Weights of a small mixture-of-experts language model, trained from scratch on English Wikipedia: 20 layers.
Below are experts of layer 16 (counted from 0) of a mixture-of-experts language model. Rows are named up (a neuron's input weights, with its number) and show model dimensions 0-47. Each number is 128 + 32 x the weight over its row's rms, rounded and kept within 0 to 255. Numbers have three digits each.
Before each expert's rows: a language model's description of what the expert responds to; "mostly gets" lists some tokens that are sent to it at least half of the time. This comes from a sample of Wikipedia text that the model never trained on.

# expert 0
It responds to: Year prefixes, title words
mostly gets: "You ", "196", "Your ", "195", "Set ", "198"
up0:050106112158134163109111145139183119081167127120096134126157148124138130101120120060098120112109120102174057086140116153147176111088103076162128
up1:114166104151165145091142097163103121087156160135107138135080126135178147070072163160135207075122160118109168115112152099126132111106091134126148
up2:043157153140111138145155141112174132155150104155201156127098122081192166153126122120086144221083058118145174102072150140131110066138131131144123
up3:140093087157138141109097106146115107154127120096136082140102117117123106117132150192141183157155163160109161104156150087131131137137090122096110
up4:136171118085117188119139134126118179075114118135156163136116146133157180164154118143168113124136161135094154125148142109158104094078186148070106
up5:122130153113158073129103098156148105171145143155075149106124079095118096113148123121150120127068081093072151082110106106101062171135170054089143
up6:082106124180095134169121072143169130189044189132114121162090114113119119148235133114138129162099153144123090120110131120164121112126135118181065
up7:124100135132090121124141126166163181153124136116087188147115148154101124166134074158066120095128141149134192083097148109137112139133117114116050

# expert 6
It responds to: Proper-name first pieces
mostly gets: "Mc", "U", "Black", "Los ", "Red", "Big "
up0:120139114118159144113107118194106185161166114187101125092106096126151153104199145176171129080167155078121129145168138135138134110107106128073099
up1:084103090114133135098136142073132112141102055100132063123151149131151127149094141126105140146068099122132092098107202173063075089121131144125136
up2:101206140147124160113108082139126125142136126116090160078135139080155187124123163161082151179092098071158185139143066085130110153204088142075164
up3:150118147147143131122145121159102101107189142097131104140093148094124142130120167118162136121145100157088119103095091172125082135137122087126143
up4:109090147112126147081161134134081063183111158123191155169132151104100105115119196126122122151079092121091125144121079172138139182076102123073130
up5:173055112086148155089146152078102153116130105144088077093088088086141100172075169172152165064167103104088173143157112091147161064171113104165085
up6:095114084112141108136124110090110162173157118075129091089059137120149111146142108150151107083147060119141142161140113098146148077186116148103145
up7:117107082126141157139131123129151144120145089115126149134097145172176080141204128141163155146116112160134135117121159146084100133158178127098125

# expert 17
It responds to: Table cell separators
mostly gets: "—; ", "′", "–; ", "UTC", "Did ", "Episode"
up0:140118091158101107164124049080109129079053096113117166118130185109115127162065122126151105059148143123129148103189165146067148135124208122157148
up1:144133067083156122186228121115126101074159123189172176107173105120092111139079127147098162120111125110134120100110141109067159126147111132136175
up2:120133113156101103105111139116131159109141091185159150115142169162135088177100112142114087123138099115147117127143111089161105113123121124153176
up3:087150154080117092145203127111100164100157065112097168089084083116150123067157145118112122133136148116177153137129139124096133133153094122171119
up4:107149117158155130134137135123102121081141147150119119131100115144136145071113152133189086125152139105153086111163115106127139171099116152094140
up5:102155115111124138079119120133083136143075156194051120130108178136158132098154123136186098157151077133091070082114105113133124185165061109128144
up6:073134120137161153111179181117177128096162106119164156146110115115122096171114150086167137102164173048157122158143115071133117152087098181140143
up7:095152120150160095186153123152114156097105095162118179126142099185136139112121115178144149150144116174177101115084128159209124080154161118141166

# expert 1
It responds to: Name starts and headings
mostly gets: "و", "ر", "cin", "ا", "uc", "Brack"
up0:139115122165127124153130173125085175133153102107125147130190147120165181054138169083177074136166155153164164149125118114193127103125108062152066
up1:168106110151112124141161094164119142102148195172155085041117102128116142143120108153095144116089142114162163116199110103142112105076120140158106
up2:135082129164035119124151154146107121143192105184069118203149106161165097168110184135159124110095137094160107151141136093120117131175141139044176
up3:157127044140143197133121133177126178065170174113159138126138198112127128226207127170196143145150148103166174138135110134129151105142092115103095
up4:112134151145126146123114149118167094055151135117079103126158129175189121086181123147080128100124151095125126208158110128106125144134116144161132
up5:115095106133154128159154165109099176087164148188094158111073154149093124114167035128068109103164200198106141094121119130127060135137155134174140
up6:160086161118099116082135076166110097088131136110131153193155151125106128125137139141130114156104180102136189179134128086082124167104142133031126
up7:084158142098074162112122114104119137090120125158128226136079128087195084142122142113105125153113152166130104097091120124100077113135159087121175

# expert 9
It responds to: Modifiers before nouns
mostly gets: "\\", "largest ", "top ", "white ", "$\\", "commercial "
up0:117148101141083136115160144118157176157069151078157124072129118175129115107119100143191084105115119107096130038071084123141116165148127127129132
up1:155117134146124161156095155194176177092155160118144162110191109145156150155118123139180180142113127125147187079175147112157168165147122183131129
up2:138129124111089129036112111107148111087144144166132200082186163154129136125185103099217167166136122088087111107106094152119122140104123123136109
up3:162081127126124168101151164136115151164126206129124071114122147044148167101151130162160087123109139154097158098129047195121107095073140195153089
up4:064053145173072136123124138197101049139201112139119208113147064127118111145159122127131109139137098132145122027114165191095144223083097106121159
up5:103107110105121129138176081129110048146196104169094147104108119111163142084128152086107124174132107125169053106084144160183082095119078063178159
up6:156175119123090162139171132112112138134171150135094142157091063087189148130129127138121169178129086034135167142118128079097080070072134108062130
up7:146123149160116168124195140115154099116167166132094110140096196106130137146130181102132135190215143165136090152092130097087153100081146113125112

# expert 8
It responds to: Personal names, foreign particles
mostly gets: "John ", "William ", "de ", "Peter ", "Michael ", "Chris "
up0:120158135155087107091161094131078138210098067087124137137083106155187062101089121118106115178124140121169151130122152133125131107149042141178112
up1:141143117165168114134086125105114122162110150101101125118080165191130127096142123105102108120089138120157183144146198142143119105122096108107088
up2:130103129115163158110162110052158158094068163092088166133067106149188154085109134061105153102158099068189136108117139098144125085144127118169123
up3:133117144120044092150117089150113175073107168131178169100140112098154129173093185147152096153102088154100138173165171115138153076156146165147115
up4:146147087139192082069098111162137082159138106059108111161134110112066148144077158137088158172075129108130131152166127114180063101161168107119107
up5:150184101171129155074089065148063107148073078110080138135117153147086116112188114095113128139158170115122149108137102137147149092133160117122148
up6:151081119107103129106126141108105090157114155169153145133181100161173145127128114120125107097119081123147118111112103060111114132146123145206121
up7:139103062136090125105084096143152110137175156123173156126118184118105148141160090099146138093144156158103131111104149090127111129167123167154203

# expert 13
It responds to: Digits in numeric data
mostly gets: "′", ",", "_{", "$", "SI ", "sq "
up0:094107088140099124118139127153085152129220077148152158079141162112126099125178082136178124197104139053135149131099138168129148044135129110187169
up1:108116158131179131153134167095088159080129164113148094112116131092206073150091082139100100137162088110189117132137136115168106070066102079064104
up2:112142125160103088101160141090148154157178101095097174124089137177093126095133108182183190070116119117073191127159143159151096138151130076102132
up3:059154150109149094123152143120090200114123057138134127172038149123130136110167119123050127105140122107185115094175106113124162158129086121148171
up4:149116090147174071148201132129126146137184179070201141150122153128092143113162113139172094166169141127165080167143158064084129178124132138071106
up5:135169085170149121135148090118082097181127120159124067161131125153177150147096159138150122183124100170134103083143133134097066109128140129142104
up6:114143164170170145210165148114115116183119189086093108160093127136166135130064087107119108108190053133158124123155129088115142121206113130113124
up7:048110131132146138091092106185184153136123117109126135139130112163187108143103183143145200147122149153123105116085083102161140135150181132203153

# expert 7
It responds to: Word and number endings
mostly gets: "No", "Jr", "Mr", "vs", "Animalia", "www"
up0:140098144120127122108082157061112133108087143077160063178155175086151111161087106123133119082159124174173165089126137088126077169142101127127116
up1:101102129148138128103083135154141141154117143115165109068131168108121067153164071194154122111111115126117078122136139056127063148111104103152100
up2:094138144129173098136074134154155082108157165123090211151105092154103232176134098110078210106172121075146100081150080063139166129132128100073140
up3:140120141142175139156103128158094155191137175096143138104092145112174107136107122129121069072119142152145136152189165125076163086126090118162074
up4:187174092168155089042143168156116120065169108086167163095112153154149137119137126130125153101173088138166166138122102172125071094099139115111131
up5:150148114150135143134126136121123155137142140109087114128120172135122115128147068124121128122162160135092139116117114089149091125081127165161062
up6:176126208114147174108150107166136143122172123116097132124120137141172182135157143147167073092134143149052110147124089180195150127155171175147134
up7:150118138105104141158119135093127226135153115105159137119141093135103140122108139101188125106096107104124105092076080126133153128147093149101099

# expert 18
It responds to: Adjectives after determiners
mostly gets: "early ", "significant ", "Early ", "late ", "small ", "various "
up0:145170125174175130135160088103116139161085143161069129181112145100109184114187091142140138172074132086106129176147154142085147121123168122123161
up1:149112181171132112123153132129089181178107145127145153105107118107168107123104142104142111146164134133115156105119131165108104100098068118186097
up2:168107115143135204126168139108118121119141151090106138154144109158116225070070134082175141115138075128148105119112155145081100121145157122159148
up3:126147152167165145120134117124121157130105166183084118129139139152107141072118150138143074183148121150125093085139104125126070177109074139134136
up4:133175158055139153103147068121105188113159148112119113112168160125178206158104109102122101116101142149114146106078097118071140123107116083128118
up5:197166105140166166165104152128108149158119184168110170131098196120186132148156086175135163131139141119169103092122098101080194139134128110114150
up6:136145153156140220208145142123138148158113101090159142095145099194102198107150147013143118116113149101137091089150163110151111085101143088186156
up7:116132096104091099127138136122126103055118146131146161124187103138107155137084164132140113150149099072154065070074133104107102192207068124154055

# expert 15
It responds to: Institution name words
mostly gets: "League ", "University ", "World ", "Cup ", "Film ", "Candidate "
up0:134059199113081109063143077160094201166168145174103150145057127139105114109152130117115109143123075090108176151154172057117074111117113071173142
up1:133096150125157158152115106079162133114179091111094108163134124079090034123112085124130159100079061121081110090150136109091120143152112124176137
up2:170135172175114158120150129159080190092131115175139193179142138109155123180113184093058083128125120155141218153098133114149167139108141157173179
up3:062154119065170104131155115174158140148162163120128158124132147132098150104100126131128179138140181144159183084119140142049040095114104072152133
up4:129110055108139110118098099138154154111101095098117147098073144126141113166146123136170064134172100144127131125121078074168134152211100132133148
up5:148142136117130071109106161194068073069127143143126127129158195095128163145174054148102188110133138168125141106125112140117146170145205093062117
up6:128112081113147137113155125133105129168135090101122128125083150098140148043144168100128138128100136157153099145121171121132115068116066136137119
up7:168078105150158159182069118155137179075138106158115144088085122091140137107133121183149121168169109129122164089080136142163142118085164144095137

# expert 19
It responds to: Foreign name beginnings
mostly gets: "Ar", "cin", "Gu", "Mal", "Cor", "Sch"
up0:103141051082158107128165122062168136064144125101133110072078167129152133129129142103159154133091094161159137177084110127156121116113103106100145
up1:108185134164111130078117133118082177140150123066149143057186139158154082165133150182181121169103107099160165126152081166183139134132124161128109
up2:107175141087150144151122183118190127111124090087183198089185140118150136154065124084157135147123083141071162126132160140108191104123105109085128
up3:130144056068126101116173167186194088114161151148126118127147118140121111074118180098182125115105088117167174183113137073094099090115138115148146
up4:104118121104188138060137114132081119145088161096169102129079099168110130124107056169164141075127143162114116114126145129104155079098111140136126
up5:153153168129112065120204125115113163133125165177152146115146124122073124169106183102119121159093119156098102070179194126166126116065117156130122
up6:148142145120135075160142135151053132126180121146164126113177116074113110192127162178127149180091076131127092153176143178126133099109169186093175
up7:123172121156153084141177199120146204114092119142071117110128130091125184083149150142067186097137206131158164084151114115136147130114114164159085

# expert 4
It responds to: Prepositions, birth-date brackets
mostly gets: "In ", "During ", "On ", "during ", "Born", "in "
up0:131135094135091099102139103129083150149105143158117127165035126093127129095158101114092132127067137183126138104135127139131126162126196144158078
up1:169169152143157168127130116075111105128181123145160154076181113095129131121153073098135096067114162095105141168123154151109129074122192088109215
up2:131168137153151128093157153152134135108086117198171085086138138100122123148071105116170143126149127138126157123078202096157107152107143125130118
up3:146095096126122182158104110139091101106155129147103116177167204138139082130169094161092139171112116161138179075109086126118165178175139119133118
up4:140180122111101127131158139109081126128164112112125099109121075107177127132157166103143172098125065128075148170131149198069099147158123139158137
up5:126049077103152101158124163091108134151131134142067140156140127126184051131164076123114109146160146079059169090146148107094142069126084080206137
up6:137136148132149145155093107147131075160088100172122109140155187109147130113146101123109071059075149177216132089171103136097094074098164077146192
up7:153133090120191121097145154068156140139150136159124089108146122102128134163122147153120142105166098127075184117134125091150150097176116118123107

# expert 22
It responds to: Clause-linking conjunctions
mostly gets: "when ", "|", "until ", "After ", "When ", "|---|---|---|"
up0:101057128143101131162155126116162158139103111119126046197138154141129112111133120135145149074169140141111095124167131119148154170132126132120077
up1:098135150098134107154115169124181133092127082146129200123129088115168130134106131104137139152142125089147092106168175108155093181071144199091094
up2:072150158164057102082109101118142112202122126122094103094068120166083166148170108140143185126134134108141116167139152105095133154153118175163142
up3:147122070156110153108128119082145075142124104131139103140075105100121163149160178178100158186123104098094129213135085135115107158087120077127081
up4:136121110115132137126133118125143141137100099099121103109082078111112129142142063108099129178136086104159160120232112105147177070100072125134099
up5:150139093162068069161148127142164177146133088148122133171153116115154067082102100090091174100104138116124109146083155104106185133150099136100173
up6:060135110084168116104157113130092105077079126055096152130134111079101069051131076145154137136075111100101120147123117170108135074107155127145162
up7:116104109133145108092106103153104190181104122145156140077186134092135107048148138141112137098116128093117099115147100161144140111149152182133058

# expert 5
It responds to: Verbs and prepositions
mostly gets: "including ", "among ", "than ", "using ", "included ", "include "
up0:089168152126118110098092164147169191056111113098125137169124121086076060129171112108197168139150199116118231121098092096066149165076109101079137
up1:156167129155086150101095167195100117098119092117176113137149077123098170098150126155149145105171156086095092121109134141206148124118100205158138
up2:107135166086185171138138154124113149067145163105127066076112154094165110112078118157141112176075116130090165105079157111161102166154154094199144
up3:130135122126144128110144142107146117122071127165228163082122124158130191093178166112116143072127150110125123152087143107101110142111091093108162
up4:108166156136101082147129129125153152127143099119117125157138156085100097138204102188127145099112136130188158159084115136171160190103128139171108
up5:144139089146182132140099086060122168099150113167058135104097135101116120160120189108094114220150097107143138166080144171108152153121114144112142
up6:122123164069098125113157082138107157103099118116138095094189070131142142133074100128167088126138122156055147046096117116133141117143150103116085
up7:153163147163118155078096137157115172151104120076109207107128138169157176143149129127119055159165141128164139163121114157094111149147164189131073

# expert 3
It responds to: Line breaks and headings
mostly gets: "== ", "=== ", "==== ", "=", "\n", "\n\n"
up0:126146113068095138137098064140136059081166114112084105147146149056121066096168122110146109108050113113142096129129178106151119131130150126153109
up1:084141109097087078105089127103106136097113127114056180113096124117074127135142093130109104177133192066101152098109127102115089136100128149158097
up2:156093107101098150135115104112151174113108140185132104161127132114094089148094075097090083167066144112145072103091113116127132115076168161198129
up3:128158115143112140139122159130139162170133132135153179079145145077179151161100125119137093148096179202166092136057136180153115131154140148114133
up4:096134160104174113126124171146116161113177156070086125091122131096111132077167110097131190177140087160116120116127115160114155156125176198090093
up5:135087149136086080105146169125116113174137100139123145132151132182196068134056168143101152188177147163152143109173080069134107135172143097145121
up6:141097100083146114105129121147117080082134158080130129102118092116154157136163127150151093096176135110151123131140106147144078128175132165132139
up7:101175151109087113141135150143177109178100132119149190117126136069141111101152104129176186178153134165141143122140177077129062130138112139146212

# expert 23
It responds to: Subjects and auxiliaries
mostly gets: "they ", "she ", "would ", "not ", "he ", "who "
up0:086125141130158131113150104140137080175139098151162187138150173109148114052133144052110113137151149123106124112123084066061144121085058145152083
up1:154110076149125090086065121106151153106078171203112138090125178160103161193122091183107103103117164073129177078049075114085095146168186155092109
up2:115122191105111156166104167188138131059169138123203155092094098110138140162158159135124135087129157199156114121143098149167104146068099104104151
up3:078165177080175103104183123153072119155201127171129088122107181124099150131076112114207103148062084155090156113122110140157063109185155082144065
up4:118108157117067084140171104070139109101151120148112085067150196141115104109106117117140100094104128145201214124145042097151098163088154137182115
up5:164122119127127144118165155177193121148109094137071150141113117145118132106096116128114101097129038089132084137087192108128129146136104136132105
up6:044136150086165075049125142137192139132156132124170157159154060117116123110118128141088160180170169184130128137112185138097124087175109140125168
up7:115123058111103139131153164116104097135097126106163150111129056121105144193175158126127140115148101153093140139101153110065097159110157134157135

# expert 20
It responds to: Taxonomy and heading endings
mostly gets: ")", ";", "also", ");", "Species", "Location"
up0:074102094090111154076164173139157151172143149185111108122119199154118125126172146117133143151111184100122130142116077128134093123113172113127132
up1:127084086109128091135110122195099133086131093092177109161146113128125104199164153100124128161104121169111088146097136131044067099190129129145136
up2:099113129135105183062105124118144144113162106112152105078079121126111128098146150073113133125087150094123116123101120138121106130134125119095148
up3:097108057126145122138135121138122140150133149131180112139070168114115156115145104132154093127161115092153167127066104086151110134142109114101148
up4:168109155167172067115135201162132117105125179091117138144124166123114137108059159155129117152114086096170164113156148150073154160097121106104084
up5:098139094066155121078156155148162149072125167139150113148146174125100153147127142127203140078128099125074200083162147141143137093137155135144144
up6:151107117097049065071122100111166091122124157111020119110122239104117165122126155176116187162132102129154184094097153153140082125130107141114140
up7:146132098071081166112149135149086148157122173184130150126166102115125196121106138130073194134083102109144102107146157198125129123173155125137173

# expert 21
It responds to: Lowercase word stems
mostly gets: "cl", "cr", "trans", "fin", "loc", "form"
up0:133121126146115126147122121148153174129087174131145112170144139132191167135157128119094113121142149104118142164099198144161063148114204100108038
up1:143144156118085123140145107110117113140125186117133072185073150090183113071147095079130135116095116096079123152121090154131117140176111068126093
up2:126113139147155096146100171113116119147126140114117152098107135131146122106129148112127101156124132132161130183141132087191068144102130166117074
up3:125084106122151158066070096140083100145082096211129099126160098106093142118136061115173108165146151117112135075073120133088070152153059158174087
up4:106063069116171108177150129098104161108130102088141115123145122077135104157098108187129130128144113196135147176133116082141090110131137121148144
up5:141119084121139146094141140196109081154133091116062129136136150139078169118118130093116103103108183148166149095134199083193106128102129148103082
up6:140154121071123170115151120129153098153095193193120128083157127081103166118138094153119156128148163146183120104117157177150130098056130094160196
up7:132117093138147189121174122129117185150166138147110068098071141124143174153132072118142077110124155090072153119129172145139145139061087137119118

# expert 12
It responds to: Mid-word foreign name pieces
mostly gets: "son", "ai", "ie", "ō", "ani", "ong"
up0:162085186104170133072133150131119131101104163153165092117103093123159181136135085133169175156075137051092183111113057126145203163111168098123176
up1:150123153140128172143159183115129097151044123147145122129114147098146225096124147112142095108187211139173169164145146154128114098144145151129143
up2:172105162167137149127081140133120173139156174174122115164122160143071073088149151162149176169122202066213136080127090141133127077099088112157196
up3:111165110096158105112108114129185123137119147140144140139109103158102111098087124118181110163134132137107114110124069061102042160060143158125081
up4:091147128127198132106081149136103106129080186153086086168142138136123154151127119156170101142081169112143166123134084143108131131189112105131099
up5:127180105152131143082166118101119135186096155093102150162115096087146118126114105116167158133204105110186195060158122107171115142179127151117148
up6:140137106185078198144077128183169156184103151104120123136119162158126143164141144147129105163105142195132152131112142124106154100144109140131147
up7:088075132117151127101098099129171141049173146141166140071152138182113155128158104143135132116150107138148158111171166103101144159143163135110168

# expert 2
It responds to: Verbs and places before prepositions
mostly gets: "moved ", "located ", "returned ", "west ", "east ", "graduated "
up0:112088102193146149155211102184088129114123087180150115101126184110135182132120132142106075152154064144096158177104133088225068125138124119082158
up1:104132108186121088150112124152133155166096073121109117093124087133255138173114111111097227122111080098121139113133067112128107136148101123129152
up2:150189147145122074140157121130109158151038168127130128180131102110127152117146113174062146107114156105116122126081089130172127105120105147122131
up3:143188141117072119111120129117101074138164083094116102102118137188161154170168154126131105137146086132098125103157141173140118138155128152156121
up4:167072098142072164085145139152134112137112150142050188095102136153083097149121122111061135152135119072083119073102155118083142162113083126155165
up5:213149177199134163155119139138160090173161117141118158091121115102121168103142088143134174124122184165148072133146087179164095117122099170162071
up6:159119156100127116129162101132129171185112090144171177114070104111152202139119146173100098155115119133125119107082124153196118106121110160112059
up7:179183127168126146113140176125072124161170102122171142123132136126103085113108157177105131154187164108119163183120170151105142115065159152154128

# expert 11
It responds to: Clause and sentence ends
mostly gets: "However", "where ", ".\"", "\".", "While ", "\". "
up0:180101093091094091115081130119130064150140208112151154142153164098121142100104114089135193126158172160122122127091118189105115077134157148140143
up1:174136101159117096132207179149135163137190180127111111059164072113152191167165127083140138031134183191099096175172138178142148087108143106144192
up2:166142133133202141106149130180111097185199125157182074130165146146102181162107097138150171075183105146166088108102154121112135084109085166135158
up3:112103108131100118068135165153126127136156150081109128128154095129097101116121094076138123154090130134176140101104138133161116121082164138122163
up4:103194138141133098124135078112120156172161095113107133214099202087138128102107164102115150149137177151176084044097147117084108127116126145116138
up5:139152160114090214099087120177135069143170130132121088155127121153122082097114120130104116177110132080112123164123096112107132111052157126200100
up6:124074149151091133145095164086084158161131148169092082169126116158149153176044094110135112128171098108134180139140041146210118100111135151132109
up7:191084146163105071123132145190201156217159127144123114078096101085121139097184124153119149107165153125100176111169113164136176125100066116186152

# expert 14
It responds to: Table cells in results tables
mostly gets: "Votes ", "MF ", "Candidate ", "FW ", "Win ", "Apps "
up0:169102114108119142129156092156166160127091132085127183142139123116186158116174122141119109151158152189077108172150149174078108104132097098064099
up1:176118137132145180131082107102178101119110091106141169158136169079179181088123109245110141156163098133144105137148188108151092143078136128182136
up2:185128139130128112097118139075135069172123142109070136128073110155165156147115069106086139142128096108116128092118100120130103117117121125130094
up3:163091162148186120145101129136177127176163134105142192145125128110138173141073121178162127134082145129181129145104106115073128168131115080159158
up4:166111095127084077127108082063086148140125105126124141089104164144145201115106061107157124107134096127123121146129106117103086127074141098116161
up5:105128150148043069179125130141221146085157158154089128043108146095120078089127107088098083137136164119162163159143114183098182154123151164136113
up6:097197087126114080035154112108125154123112103149074158121113138132152190114124106161130161143116091087111120120103118122090142105135175128095183
up7:162083075161097086132155109162075170168131130144071113072206169166198144181114196141065110118138143080128123150091133094139177115089136148153182

# expert 16
It responds to: Determiners and possessives
mostly gets: "The ", "his ", "the ", "their ", "This ", "same "
up0:137139132086097149099068201127103158170139108074143185132113133134121114106119164120116140215110088157143145118138100104117056165084094142114145
up1:157138167188120107149113134111079167136137117151167098121048085119115128152088140137097092102109098139183189112179133121113097162097086114172101
up2:120181101217197154112111157132087114110140166138101117067078124094096144121118145116176146146091148178168163085158118116167142152179107091071152
up3:188107157134188157169159113112151135078110182090123119128047160140164181059102142113119113122125195153145228164144126141147147180158132132117099
up4:132097131169134114135160112047125154128166078140105146106076092145117186114112151114118137105140135137146148106142141140102136111156155123100101
up5:117141146136129136121157168150129172133127107084115164086109123174088196113173103089120152147107169115108125092111121097181126110137132120145177
up6:087145091125109138168156144124114132195185117110193104149088166130164116080109128091139156183136129145150102075114161104146140143155113099144123
up7:132077175110130136109132103126121189117114137123078128128131112115145110114149092157157146133092144135114126112142115091133104092098070132115056

# expert 10
It responds to: Subjects and verbs after them
mostly gets: "He ", "It ", "who ", "She ", "she ", "they "
up0:159133145164138208101074179107111171159103145153094094166084122098171070170141135084126161129108091134148147125172060101144137106160097100115158
up1:184109144122143113102185159124150142143158166169163136148194129076084127120181103140124156121171108143167188192086217121149136119136099134167146
up2:136074103205089082165098074118125094153103079102136138119104139072077106129148174155083172119128082122134185126089097192159144120126173160168139
up3:094122105082104066064123089136161168131130152134124160108131175199124083151128079149127098054139132153129152118039125177152107168146155147157122
up4:154124102069070156122092072103108122081065129129152114066074118171084093125173067141118107164079116109090151170064107149135153132123155177099160
up5:145128087134079186160071134141119110110121134093088119183124177011157145103137112101081092136124090053107141088121202183109110091135139156095183
up6:099117154146112132137103080153095138134121130150109113137148140158125121125137149114155104169107100158159184127073097100123120166092171106134185
up7:073143153097113137142189097079187116097173092111081127105182120117114178099138113075138149121122183118180195139140163148149119116121170119136119